config.yaml
n_layer: 13
experts_per_token: 4
d_expert: 64
d_shared_expert: 0
normalize_top_k: false
routed_scale: 3.13
balance_bias: false
init_std_router: 0.0377
lr_router: 0.000989
lr: 0.0039
beta2: 0.95
train_tokens: 370700000
steps: 5699
dataset: "wikipedia_en"
Below are experts of layer 9 (counted from 0) of a mixture-of-experts language model. Rows are named router (the router's row for the expert), gate (a neuron's input weights, with its number), up (a neuron's input weights, with its number), down (a neuron's output weights, with its number) and show model dimensions 0-191. Each number is 50 + 10 x the weight over its row's rms, rounded and kept within 0 to 99.
After each expert's rows: "comes before" lists some tokens at least twice as common just after its tokens as in all text; "comes after" lists some tokens at least twice as common just before its tokens as in all text. This comes from a sample of Wikipedia text that the model never trained on. Tokens count by the router's weight.

# expert 31
router:71 61 50 63 36 47 85 34 54 54 43 56 44 53 54 45 44 47 61 52 34 44 54 53 53 49 52 34 76 38 72 38 39 48 47 47 42 42 52 42 46 42 56 45 47 43 75 52 46 55 44 50 56 60 57 44 42 40 46 48 50 52 55 22 57 48 44 25 53 44 59 57 58 42 55 47 55 49 57 42 67 45 46 60 95 43 53 42 46 55 52 56 49 59 55 52 60 49 45 46 56 48 42 46 53 53 42 55 46 54 44 55 44 48 52 77 41 39 50 52 16 62 53 49 62 60 47 44 45 61 43 57 51 25 63 41 43 47 45 42 59 57 50 69 45 65 56 75 46 61 61 44 54 54 32 59 56 56 56 54 47 43 41 42 46 52 43 52 40 43 58 58 59 51 48 69 54 49 60 42 46 49 57 43 51 48 54 50 56 51 55 41
gate0:74 60 45 39 50 41 46 58 46 52 52 29 52 47 24 54 63 50 38 57 53 60 66 45 61 50 42 51 46 45 62 62 60 44 38 51 42 61 57 41 40 62 51 66 44 48 54 47 38 64 54 40 46 59 56 33 35 42 38 39 61 44 57 47 49 40 49 50 59 54 44 48 44 48 60 61 57 51 45 46 48 47 44 42 59 43 47 60 65 58 54 59 59 53 60 56 57 43 58 50 54 56 38 41 52 53 44 64 60 58 41 57 35 33 50 51 47 48 46 36 37 52 57 52 41 72 76 58 51 67 64 50 47 58 39 43 41 51 59 26 55 75 39 45 46 54 39 56 25 62 53 48 54 40 44 31 55 55 50 51 38 50 46 51 35 55 47 42 49 68 41 46 22 72 74 55 40 44 43 49 53 38 73 36 57 34 49 54 55 34 49 48
up0:54 52 44 53 52 62 52 43 53 56 25 42 50 64 44 79 55 44 34 49 56 51 48 45 57 49 49 63 44 46 34 55 62 48 64 38 38 40 30 56 50 52 31 43 51 51 56 42 44 45 50 39 39 42 70 28 53 52 40 29 50 44 61 37 54 36 54 39 60 47 42 51 40 44 34 60 66 49 64 56 35 47 54 50 62 54 48 59 45 45 47 80 53 54 51 50 24 47 42 43 43 39 43 46 43 38 47 64 48 33 53 61 44 24 46 58 32 45 38 68 45 44 53 41 46 42 44 69 54 53 67 53 40 55 48 49 51 31 50 49 42 66 61 32 42 57 43 49 42 43 47 59 36 47 36 61 35 54 55 53 55 62 62 24 49 45 48 37 45 62 46 59 51 56 38 52 64 49 53 30 62 56 54 43 48 43 51 47 44 54 46 52
down0:43 53 41 36 48 47 45 58 54 29 72 61 63 40 51 59 38 61 26 51 44 35 52 44 44 50 59 34 56 43 35 48 58 45 45 55 63 40 56 53 43 43 53 59 42 43 38 59 45 40 49 37 58 32 47 52 42 65 40 70 59 40 51 46 53 53 56 48 52 41 53 58 65 51 43 39 45 61 47 33 45 65 73 46 28 60 55 47 55 50 58 58 42 55 60 51 46 60 66 61 54 51 60 54 37 37 51 51 51 37 57 37 50 48 46 39 52 42 54 30 59 49 40 52 40 65 43 27 65 49 45 52 65 47 43 61 61 46 41 46 48 34 54 41 62 51 29 46 50 68 45 59 57 49 29 46 56 55 70 60 50 70 35 50 51 52 68 27 55 72 58 52 68 50 53 52 45 37 54 59 59 35 46 59 62 50 48 42 50 45 41 66
comes before: "| ", "; ", "|", "\"", "1", "0"
comes after: "| ", "; ", "1", "0", "\"", "–"

# expert 1
router:43 51 65 46 60 44 34 63 80 56 64 45 58 53 44 45 53 33 56 59 50 54 53 53 46 76 59 38 49 49 53 36 34 42 38 41 45 55 71 52 48 47 67 33 32 44 56 56 52 52 46 60 54 52 64 32 51 52 38 48 50 39 45 40 51 60 37 50 64 52 53 47 67 54 43 32 55 46 42 41 40 48 48 46 43 33 52 48 48 67 57 40 42 48 62 53 40 49 44 47 38 34 45 40 58 46 48 53 38 54 35 51 46 56 49 54 72 57 51 38 58 42 45 67 54 49 44 52 46 51 41 58 40 52 60 38 38 42 38 54 50 46 57 47 19 60 58 38 39 51 50 41 57 70 36 62 54 53 49 66 42 46 34 35 35 69 52 48 46 43 58 50 62 50 28 41 59 52 53 31 34 34 59 55 45 57 69 47 45 55 68 42
gate2:38 60 55 56 60 65 58 64 59 48 59 47 49 36 62 45 44 36 65 49 51 51 51 44 46 49 60 43 49 54 58 49 47 55 44 58 36 48 60 31 56 59 46 31 33 53 35 54 46 60 44 57 55 45 40 55 57 50 58 38 43 64 21 36 51 44 57 42 45 50 48 37 37 60 44 40 55 57 56 64 56 43 51 28 35 57 30 48 50 61 39 50 47 46 53 35 68 42 68 63 53 47 62 43 85 42 46 53 67 48 35 56 60 50 50 44 54 40 49 28 57 39 60 37 48 50 44 36 58 61 49 63 57 48 39 57 29 47 49 62 63 51 64 48 31 46 63 64 51 51 47 46 55 60 33 45 41 39 46 60 41 43 37 52 43 41 46 49 50 50 53 34 56 54 63 44 29 57 35 29 45 35 39 56 63 62 47 51 35 45 53 47
up2:44 37 56 44 45 56 45 45 64 42 57 61 36 50 50 61 48 43 48 31 55 44 59 48 66 25 53 49 63 51 22 39 48 52 58 62 35 15 49 63 49 49 48 47 57 58 44 47 54 50 47 81 49 54 37 51 50 43 42 40 47 52 47 54 52 51 36 45 47 28 51 66 32 35 60 43 48 67 41 50 59 65 57 49 56 44 51 46 56 50 66 54 56 47 35 62 48 50 42 46 40 29 63 49 28 33 40 54 48 61 48 58 51 50 48 58 46 60 50 56 53 55 52 44 58 38 51 52 57 41 48 47 48 42 60 56 47 50 47 50 45 38 36 54 37 53 39 47 69 61 49 70 66 67 62 66 54 56 45 66 46 48 69 40 27 47 50 47 51 61 35 43 61 55 50 46 71 58 45 51 28 49 38 56 45 53 44 41 65 55 40 56
down2:54 47 63 71 37 36 48 56 48 53 65 50 55 51 49 62 59 31 35 46 46 48 50 54 38 32 35 56 57 52 39 46 42 66 50 65 35 41 30 60 52 48 55 38 34 50 68 51 65 55 41 45 29 37 41 52 47 52 34 49 55 66 59 44 55 30 64 58 62 57 24 39 58 57 54 47 36 67 47 60 75 79 49 50 62 57 51 55 37 58 39 60 51 56 53 55 48 48 49 50 44 61 58 64 47 44 47 55 53 47 56 46 66 43 51 54 51 58 44 59 50 48 63 75 39 47 42 52 40 47 71 56 56 51 27 45 28 38 62 36 35 55 37 54 48 53 67 31 42 42 52 56 49 42 41 47 61 55 46 48 48 64 57 46 60 44 57 58 43 47 45 62 33 45 61 43 41 58 45 46 58 50 50 57 53 53 57 50 56 56 36 47
comes before: "The ", "\n\n", "==", "In ", "He ", "== "
comes after: ".", "\n\n", "==", "|", "\n", "==="

# expert 9
router:37 86 49 72 32 47 59 40 60 61 42 53 46 51 62 49 45 54 61 57 44 41 35 54 53 55 56 38 43 30 52 43 26 46 42 38 46 40 55 40 34 47 61 48 43 40 67 53 38 54 42 50 60 54 52 37 40 43 40 41 44 55 57 19 54 49 73 60 55 34 56 55 51 38 46 49 39 67 75 46 51 43 48 59 64 46 41 39 67 57 56 40 47 55 48 60 70 49 44 42 63 41 45 50 56 44 48 56 43 55 41 35 46 44 52 49 36 39 63 56 32 45 40 57 51 53 47 58 39 56 43 62 54 27 64 46 47 43 46 44 65 50 54 50 48 45 57 60 42 56 60 46 46 49 40 61 49 52 59 54 45 38 36 48 45 50 43 60 44 39 60 55 64 40 46 52 55 80 58 62 46 45 61 45 58 73 52 45 60 45 51 44
gate36:37 36 42 43 51 57 52 36 47 67 64 57 55 43 43 49 64 67 37 49 39 42 52 29 67 49 42 43 42 52 33 45 55 56 56 38 62 30 63 54 34 65 56 54 32 55 46 37 43 49 52 58 56 36 48 32 37 41 39 35 45 34 59 55 53 44 54 58 32 42 68 55 45 52 50 24 42 55 76 51 50 51 55 51 39 60 56 43 43 32 56 50 65 57 49 64 44 58 47 52 50 47 27 40 49 30 45 60 62 49 36 43 62 53 38 56 60 49 53 43 55 48 57 45 55 59 44 36 56 41 76 46 46 61 44 52 53 41 39 51 62 49 36 38 51 47 45 57 37 47 46 30 21 36 36 56 54 58 48 47 53 43 58 49 36 35 57 45 72 51 44 46 53 57 53 38 51 47 63 53 48 36 63 37 59 51 42 43 39 54 47 50
up36:57 45 38 44 56 56 64 49 31 50 44 48 42 41 45 39 63 52 52 72 52 39 36 68 32 61 56 40 58 44 33 52 63 41 56 51 41 58 54 42 58 65 48 33 60 39 30 39 32 44 49 55 69 58 47 58 61 38 50 50 53 60 32 40 44 51 39 51 47 40 55 45 65 40 44 35 52 55 46 68 48 46 50 53 44 56 61 49 43 34 58 36 61 46 64 38 50 31 62 46 49 37 51 47 55 33 51 57 54 48 40 48 39 57 43 50 38 70 46 45 44 61 62 58 64 40 57 45 59 72 45 52 37 38 37 40 45 40 28 44 42 47 58 54 53 53 40 47 56 51 52 60 40 50 27 32 47 55 53 44 42 41 67 70 57 57 58 41 53 50 43 58 39 51 58 44 52 48 60 54 36 47 46 48 60 39 58 81 46 32 50 33
down36:51 45 70 64 35 46 50 59 48 29 57 34 63 48 52 42 47 44 55 59 62 64 44 69 55 53 62 62 60 42 53 53 42 35 56 56 48 57 54 56 52 46 30 29 55 43 71 64 44 56 86 55 53 66 58 70 42 50 59 62 58 26 42 41 33 57 42 43 59 44 45 49 59 42 73 27 41 44 40 40 54 50 43 59 47 44 44 64 45 45 68 56 43 56 45 59 57 46 46 39 48 46 50 55 60 58 48 54 64 56 56 59 44 44 45 57 45 49 53 54 52 49 55 53 47 53 62 46 47 65 42 25 44 53 47 51 58 60 31 57 59 33 57 56 64 76 58 35 55 42 53 47 47 41 43 43 38 40 68 53 47 61 49 48 53 47 46 43 47 44 49 57 42 59 42 41 47 50 78 47 56 61 68 55 47 52 57 60 63 47 56 43
comes before: "| ", "the ", "\n", "a ", "be ", "|"
comes after: "| ", ". ", "|", " ", "–", "which "

# expert 13
router:36 37 56 43 47 42 75 42 55 48 43 55 34 37 49 47 60 61 52 65 45 36 52 44 51 58 51 41 40 56 47 32 39 32 49 51 41 53 66 44 49 49 43 32 38 48 60 42 51 54 49 54 57 53 67 33 39 49 38 49 40 28 51 36 49 65 51 62 51 60 49 38 54 52 42 36 64 49 63 48 66 43 44 50 45 40 55 45 53 69 59 31 49 72 52 50 46 47 23 39 44 27 53 52 70 42 44 51 42 50 54 37 36 34 46 57 43 44 37 56 33 59 62 63 52 77 53 40 62 51 37 53 51 31 46 44 54 48 53 46 50 49 48 44 48 40 57 63 47 60 38 43 48 44 54 56 72 54 51 78 42 48 41 57 39 69 38 60 49 50 53 51 45 52 45 50 64 62 50 52 45 38 42 51 49 43 68 44 53 36 50 33
gate2:50 48 57 54 68 52 51 56 41 51 49 68 47 49 38 50 57 61 33 43 30 55 58 42 38 42 60 40 70 47 37 40 47 67 40 59 31 46 35 59 55 38 50 55 30 68 63 42 43 47 49 75 44 45 51 66 35 45 74 68 53 60 56 42 47 54 63 60 59 53 39 48 51 71 57 41 44 53 34 54 49 38 57 46 39 45 49 65 55 37 42 45 39 67 58 54 43 47 50 50 53 47 53 48 57 43 42 43 49 48 37 46 54 58 58 45 40 63 50 49 38 44 51 41 50 51 61 54 53 67 61 51 48 37 36 56 36 65 56 56 51 53 34 45 33 54 62 46 34 41 60 43 46 47 42 56 56 56 51 60 43 50 20 39 42 54 46 61 37 63 60 40 40 53 36 56 54 65 65 33 32 30 48 35 47 44 54 32 56 38 51 46
up2:39 37 70 33 57 65 45 41 53 57 54 42 41 47 62 48 37 29 49 32 50 36 45 28 45 41 43 70 46 30 55 44 61 42 55 56 40 47 23 47 49 52 37 63 51 42 40 52 61 47 48 34 36 61 49 38 54 38 46 49 45 43 36 41 59 34 49 52 61 56 46 64 61 50 51 71 46 48 44 66 51 35 37 56 58 51 56 50 53 46 49 44 36 50 54 24 45 59 48 53 46 56 42 61 31 44 55 43 52 54 57 56 27 63 60 45 45 52 37 62 60 44 31 60 36 47 43 55 53 52 39 57 38 63 67 39 55 43 38 60 42 30 49 42 68 38 40 58 50 51 31 57 57 42 48 59 43 55 61 39 63 49 50 45 42 50 67 36 48 36 38 49 45 49 49 28 57 50 57 61 50 56 42 59 59 39 45 47 33 50 50 51
down2:60 81 39 54 31 63 40 42 45 55 33 59 44 65 48 49 56 61 53 41 28 38 48 43 22 50 49 60 44 53 50 34 42 56 57 49 32 56 41 55 40 72 52 43 34 59 58 54 40 47 64 55 61 48 54 52 45 69 55 78 57 56 38 60 51 43 50 42 48 47 53 41 58 52 59 53 46 41 49 47 54 68 50 65 34 44 49 56 44 31 45 49 41 59 65 40 37 53 37 44 58 48 63 35 52 68 66 60 65 38 52 46 49 59 57 35 45 54 73 59 53 55 42 39 50 52 39 58 59 39 51 32 49 51 40 53 44 55 54 46 45 48 54 67 55 57 53 39 48 45 56 48 54 55 35 46 65 40 61 47 47 42 51 35 47 48 37 37 52 60 71 37 49 49 53 42 75 48 64 30 54 50 59 64 44 58 52 56 50 57 52 51
comes before: "| ", "- ", "|", "The ", "==", "==="
comes after: "|", "| ", "\n", ".", "==", "==="

# expert 23
router:54 55 53 45 56 36 59 66 62 50 49 53 39 34 49 62 56 47 49 62 57 48 56 53 55 54 47 34 30 53 32 42 35 54 52 42 51 57 64 45 38 36 67 44 35 48 60 56 17 47 43 45 58 56 59 44 55 40 52 51 40 20 60 36 64 37 51 65 61 56 51 49 48 52 50 36 54 44 55 39 64 49 47 59 43 47 43 32 35 43 57 45 46 52 59 66 30 48 57 45 57 41 50 40 51 73 50 57 47 55 36 49 57 56 44 38 50 42 40 56 65 50 53 71 56 48 43 56 35 40 48 54 47 46 46 52 37 35 36 41 58 40 60 45 52 47 66 58 58 74 29 47 62 48 56 62 65 73 59 74 52 40 34 46 42 60 36 47 54 36 53 56 45 41 51 48 58 39 44 39 56 53 36 37 58 60 49 44 50 52 40 46
gate1:51 64 45 75 48 47 48 54 55 50 45 54 49 55 43 55 66 49 36 56 36 65 37 48 48 63 44 44 39 48 47 59 50 43 41 49 55 56 33 62 62 48 68 48 56 48 54 40 40 34 59 50 48 65 65 66 46 48 59 50 43 61 54 26 42 45 40 44 51 51 42 70 45 60 50 55 57 80 60 48 50 27 62 42 49 70 36 51 35 59 54 63 48 40 63 63 49 67 39 46 59 41 48 51 69 40 40 59 56 60 58 39 62 66 50 56 51 47 39 69 50 33 49 46 64 44 53 39 50 66 59 57 65 43 48 53 56 35 44 60 69 53 49 52 48 50 67 52 42 33 55 62 29 70 60 29 58 46 43 58 42 60 58 59 55 51 44 45 59 47 35 68 49 45 51 59 51 54 46 35 51 46 37 63 42 49 52 47 64 59 63 53
up1:50 57 40 67 58 67 40 42 54 42 51 49 55 36 36 60 41 48 60 50 47 48 44 55 32 43 39 60 50 61 60 53 44 63 52 38 52 21 54 57 59 56 50 41 39 48 45 56 49 44 46 38 49 53 52 67 33 79 51 69 70 36 38 46 60 60 53 52 60 29 59 65 36 46 30 51 43 48 68 64 27 40 60 47 70 44 48 28 44 58 50 39 53 59 50 49 54 45 57 43 48 41 61 40 43 64 52 36 49 41 54 43 42 54 52 48 46 54 54 51 31 52 50 39 66 36 51 60 49 50 63 54 38 68 52 36 73 41 55 34 42 52 61 42 43 33 57 45 49 51 42 48 49 48 48 41 49 61 57 68 33 45 64 50 56 57 39 40 44 54 57 46 47 44 37 45 61 51 58 33 45 51 49 57 41 33 57 61 37 56 41 56
down1:46 39 54 42 45 45 53 44 74 38 46 47 36 46 50 31 60 56 29 60 44 31 71 49 23 38 43 43 40 53 55 25 63 47 63 58 53 32 51 52 36 66 54 63 64 56 57 36 48 48 67 47 45 55 62 51 53 55 51 69 60 59 51 51 39 44 37 57 50 60 18 38 41 63 54 40 43 44 59 44 42 49 39 59 47 40 34 51 51 40 44 62 48 47 32 46 40 54 51 63 63 54 54 52 41 49 52 51 48 37 52 50 64 57 42 30 51 39 39 55 40 63 63 43 46 55 53 40 54 35 43 56 51 46 39 62 49 54 42 54 55 40 44 62 34 51 45 48 53 43 44 41 52 51 38 47 44 56 50 55 46 32 38 50 60 47 67 47 56 47 62 45 53 47 45 57 35 43 73 59 72 56 55 46 50 46 66 42 46 23 54 45
comes before: "\n", "- ", " ", "\n\n", ": ", "0 "
comes after: " ", ") ", "0 ", "% ", "1 ", "\n\n"

# expert 32
router:68 53 69 54 38 43 49 57 74 49 45 52 49 73 77 54 38 62 55 45 61 41 49 78 61 64 53 55 41 47 56 41 37 49 48 51 47 54 46 28 40 40 47 37 42 43 49 58 38 45 41 69 56 64 53 56 41 50 48 56 41 56 51 56 67 55 59 52 43 29 51 45 44 42 35 34 47 37 39 47 38 41 48 52 66 38 54 59 56 48 58 72 29 59 49 61 34 69 54 41 45 39 46 37 74 56 51 56 47 61 51 53 42 46 46 44 37 43 45 57 65 58 53 60 51 66 53 50 39 56 44 61 59 62 59 51 24 45 40 41 70 44 64 36 39 34 50 56 45 49 59 46 49 53 60 52 54 51 49 48 38 49 46 56 47 53 31 63 49 39 55 58 50 42 50 37 63 57 48 51 40 36 57 44 54 37 64 53 55 36 53 48
gate1:39 63 45 50 54 32 38 41 41 46 50 44 39 43 30 68 65 47 56 50 37 53 53 59 60 56 65 54 34 42 51 37 56 35 40 58 48 33 27 54 17 39 55 34 58 56 48 63 52 43 41 40 37 42 58 68 46 57 63 62 57 64 45 49 67 67 42 44 56 54 55 35 45 46 40 46 43 48 40 56 68 66 47 43 33 29 43 61 48 75 63 47 42 40 50 58 48 53 48 47 49 49 58 31 47 38 46 59 63 45 40 45 44 60 51 43 53 45 49 45 46 44 49 19 58 64 52 45 58 62 60 51 57 62 58 42 49 49 52 58 49 47 47 37 54 44 54 49 54 38 52 70 36 39 36 36 45 31 37 60 48 51 35 54 47 57 57 56 64 37 39 55 58 54 59 38 48 57 60 50 52 48 52 46 52 38 39 61 56 56 61 44
up1:52 38 38 58 58 41 42 49 30 43 44 48 51 53 43 62 38 46 57 52 48 42 47 44 64 54 57 37 72 42 46 32 50 38 51 64 40 48 50 35 59 54 60 57 56 57 49 36 46 41 51 39 48 47 49 47 49 51 57 61 36 56 39 61 45 45 57 62 59 59 59 46 60 46 32 54 50 77 49 63 44 51 34 67 38 43 47 54 36 25 53 67 45 48 54 55 60 48 63 54 65 62 46 40 57 74 35 32 49 46 47 56 56 44 45 54 54 43 33 37 57 59 60 61 66 60 62 46 43 57 48 54 48 49 51 46 32 56 61 54 40 53 62 28 56 60 49 47 56 55 50 52 28 43 20 51 62 58 57 49 53 46 59 50 44 64 45 70 46 57 58 56 40 52 65 32 49 59 47 65 52 76 53 70 64 49 57 58 48 50 37 64
down1:37 54 47 44 51 38 53 57 60 59 31 78 38 46 68 37 50 40 46 49 48 39 46 43 38 61 52 56 48 51 63 64 41 46 65 42 67 50 55 35 57 58 49 32 53 57 37 58 67 52 66 40 75 51 39 46 53 62 50 54 62 57 55 30 62 42 53 54 36 49 42 41 51 53 38 44 49 50 54 53 48 46 51 39 65 43 71 47 49 74 46 59 59 42 44 50 55 51 48 64 53 57 61 49 33 48 41 39 53 54 57 35 75 43 50 62 37 67 56 52 64 51 69 62 59 49 37 53 58 56 76 41 42 59 56 53 38 52 47 43 35 58 39 53 57 47 45 58 49 53 68 54 30 42 55 46 44 46 54 53 58 60 36 49 62 29 51 39 34 66 46 41 59 57 59 43 64 44 42 50 72 52 54 51 48 50 57 65 54 39 49 48
comes before: "of ", "in ", "and ", "was ", "for ", "to "
comes after: "the ", "a ", "The ", "his ", "s ", "first "

# expert 47
router:56 69 39 75 33 50 76 38 57 62 41 58 39 45 61 53 46 59 56 52 37 45 34 52 55 53 58 42 65 27 56 38 32 46 42 48 49 40 52 44 40 41 63 42 46 45 44 54 37 57 41 49 61 56 52 43 42 46 41 47 60 51 59 51 60 57 49 52 55 40 56 53 58 40 42 42 30 78 69 43 62 48 47 40 54 44 33 46 66 56 56 37 48 55 50 54 64 49 46 45 59 47 43 47 49 37 45 63 40 60 39 37 39 44 53 74 46 42 52 58 19 44 65 52 55 62 44 49 47 55 42 60 47 08 50 48 45 47 44 40 62 71 56 45 42 45 54 68 43 54 45 44 45 52 55 60 51 61 56 56 45 44 42 50 44 56 48 54 48 43 61 57 53 50 42 64 58 76 55 47 48 42 43 51 50 55 58 44 34 48 56 43
gate1:32 35 52 46 34 39 45 40 49 53 63 64 53 68 62 49 52 43 50 59 46 37 46 58 54 52 47 53 40 53 77 57 63 49 75 53 54 57 53 55 49 40 33 59 30 60 40 48 45 44 34 64 71 53 52 54 47 56 48 47 57 59 57 47 32 58 61 64 41 72 72 53 50 61 59 70 60 43 55 43 49 44 38 57 50 44 52 33 63 37 48 62 62 36 47 54 39 48 31 51 63 54 59 53 72 67 44 47 61 30 46 48 42 41 52 60 43 41 40 56 39 53 63 41 48 42 42 48 43 33 59 60 41 57 44 55 43 44 57 51 41 42 51 46 42 59 52 61 53 72 35 47 55 49 50 55 34 44 38 46 51 45 47 67 56 54 46 27 46 51 64 43 37 52 49 69 56 53 58 56 57 35 59 44 53 53 38 42 58 27 53 45
up1:49 41 59 80 44 53 48 59 53 72 45 43 63 48 60 48 55 64 39 50 50 34 55 43 44 27 42 46 52 34 50 50 45 53 42 39 45 47 59 61 46 52 59 32 59 45 43 41 58 41 51 37 57 41 60 44 49 53 48 44 43 63 62 57 58 60 54 60 54 32 48 55 55 47 45 71 60 49 88 51 54 58 49 54 44 41 44 39 38 48 52 58 71 41 19 43 54 49 42 56 49 47 50 53 52 53 45 47 62 64 36 37 53 37 44 44 47 50 53 35 43 66 60 43 44 44 64 49 39 64 46 68 65 61 38 50 52 38 62 41 60 44 64 54 33 73 36 56 49 51 40 46 49 43 54 49 40 27 51 57 57 50 50 38 41 63 63 41 41 52 38 38 52 50 42 52 32 49 54 41 54 46 37 46 46 57 73 56 40 61 44 59
down1:57 61 62 55 58 44 40 76 54 43 48 42 48 51 51 48 50 52 58 53 43 30 45 41 47 65 50 58 68 72 35 47 58 60 45 63 64 46 23 28 58 52 46 53 38 59 48 38 52 64 51 53 55 32 51 63 54 38 49 62 47 30 48 48 55 40 59 50 37 49 61 57 44 31 34 54 49 55 74 46 54 46 70 67 49 29 55 58 53 62 55 48 47 44 53 73 37 45 35 45 54 62 22 53 64 59 52 45 44 51 50 48 70 36 73 64 53 50 38 56 69 52 55 49 38 61 55 50 49 49 47 43 36 55 49 64 56 41 38 48 46 76 36 68 40 45 53 55 65 50 57 49 46 46 41 47 44 39 55 67 48 45 47 51 51 51 46 46 32 43 52 48 49 53 67 55 46 48 51 54 43 49 49 48 40 51 47 49 43 38 59 37
comes before: "| ", ".", "0", "|", "; ", "6"
comes after: "| ", "(", ".", "–", "; ", "in "

# expert 30
router:60 72 30 60 31 45 55 60 61 59 53 47 41 59 62 41 46 45 69 50 33 39 47 58 56 54 49 55 75 26 56 38 38 43 45 43 44 42 57 43 39 39 62 42 50 45 54 47 45 59 38 49 61 59 56 41 48 44 45 47 51 52 63 53 57 49 83 66 58 36 53 52 56 46 45 51 58 67 25 39 76 49 40 44 86 46 62 46 34 54 55 30 44 54 51 55 36 57 43 49 55 47 40 53 51 40 43 54 47 55 40 44 38 46 56 42 63 43 58 54 42 34 41 59 42 52 42 47 47 62 46 62 40 54 65 49 40 47 40 43 59 43 53 31 48 62 55 66 48 52 54 44 59 55 65 61 53 60 64 52 45 45 39 44 48 53 42 55 43 42 55 52 64 45 52 68 62 61 52 54 53 45 76 48 52 62 52 44 41 46 52 40
gate0:53 51 31 58 32 49 47 50 39 47 57 55 48 48 57 68 32 60 45 54 62 33 50 65 43 41 29 43 54 49 47 41 35 44 51 55 42 47 42 54 56 55 38 46 56 47 42 56 52 46 38 52 41 59 51 53 50 52 38 50 55 40 61 58 29 46 55 48 68 35 38 60 60 57 47 45 51 40 46 48 50 50 49 63 49 48 63 47 50 58 42 55 30 43 43 56 69 27 55 52 34 48 58 53 41 40 58 54 55 42 43 57 56 61 28 55 34 48 34 40 54 48 64 44 38 50 48 45 28 60 53 56 85 40 73 38 54 43 42 64 55 24 43 46 60 60 51 57 61 62 72 49 53 63 46 56 43 60 59 50 55 68 47 52 36 58 50 41 56 56 52 45 42 50 61 54 53 56 63 53 70 44 40 46 59 40 42 35 62 30 57 35
up0:51 40 49 61 54 58 60 42 43 19 48 52 42 60 62 55 68 64 40 47 48 34 53 73 42 58 39 66 77 44 50 47 39 53 20 53 58 53 43 48 58 44 43 50 67 61 45 58 36 50 50 57 51 48 55 46 38 53 51 39 65 52 40 56 45 60 61 62 48 47 51 61 73 64 46 46 71 77 38 43 48 59 44 67 47 40 52 53 42 36 42 36 67 46 23 53 59 51 40 52 53 63 47 48 50 48 49 49 47 54 62 47 38 50 48 51 38 47 38 41 52 63 45 41 54 38 53 47 33 46 51 41 45 33 61 45 58 56 40 52 34 58 44 66 44 61 71 60 56 46 51 30 55 58 51 61 61 42 42 56 59 56 52 46 60 50 60 44 55 63 55 58 48 47 50 50 60 56 53 37 59 36 47 40 55 36 55 35 40 35 50 58
down0:68 46 50 40 58 45 36 41 43 44 65 46 37 57 68 52 40 43 57 56 60 55 40 32 53 45 47 52 47 51 42 37 46 50 61 65 64 55 35 57 49 39 45 58 55 47 44 51 58 29 51 50 42 43 52 39 48 53 53 62 49 41 65 51 42 31 59 62 37 60 49 39 42 35 49 37 39 60 51 43 53 29 59 25 68 60 60 56 37 55 39 57 56 51 26 35 60 37 54 50 59 44 53 56 45 59 66 44 44 56 73 49 54 22 32 46 51 42 32 54 49 54 64 54 57 53 42 47 65 56 60 66 42 54 69 58 49 49 41 49 34 64 54 55 40 37 45 54 59 37 51 61 44 58 53 59 54 59 52 59 37 46 32 52 43 45 60 56 56 59 46 43 47 52 56 54 53 30 43 49 48 34 34 39 40 57 75 57 35 61 61 42
comes before: "to ", "the ", "as ", "in ", "was ", "\n"
comes after: ". ", ", ", "to ", "was ", "as ", " "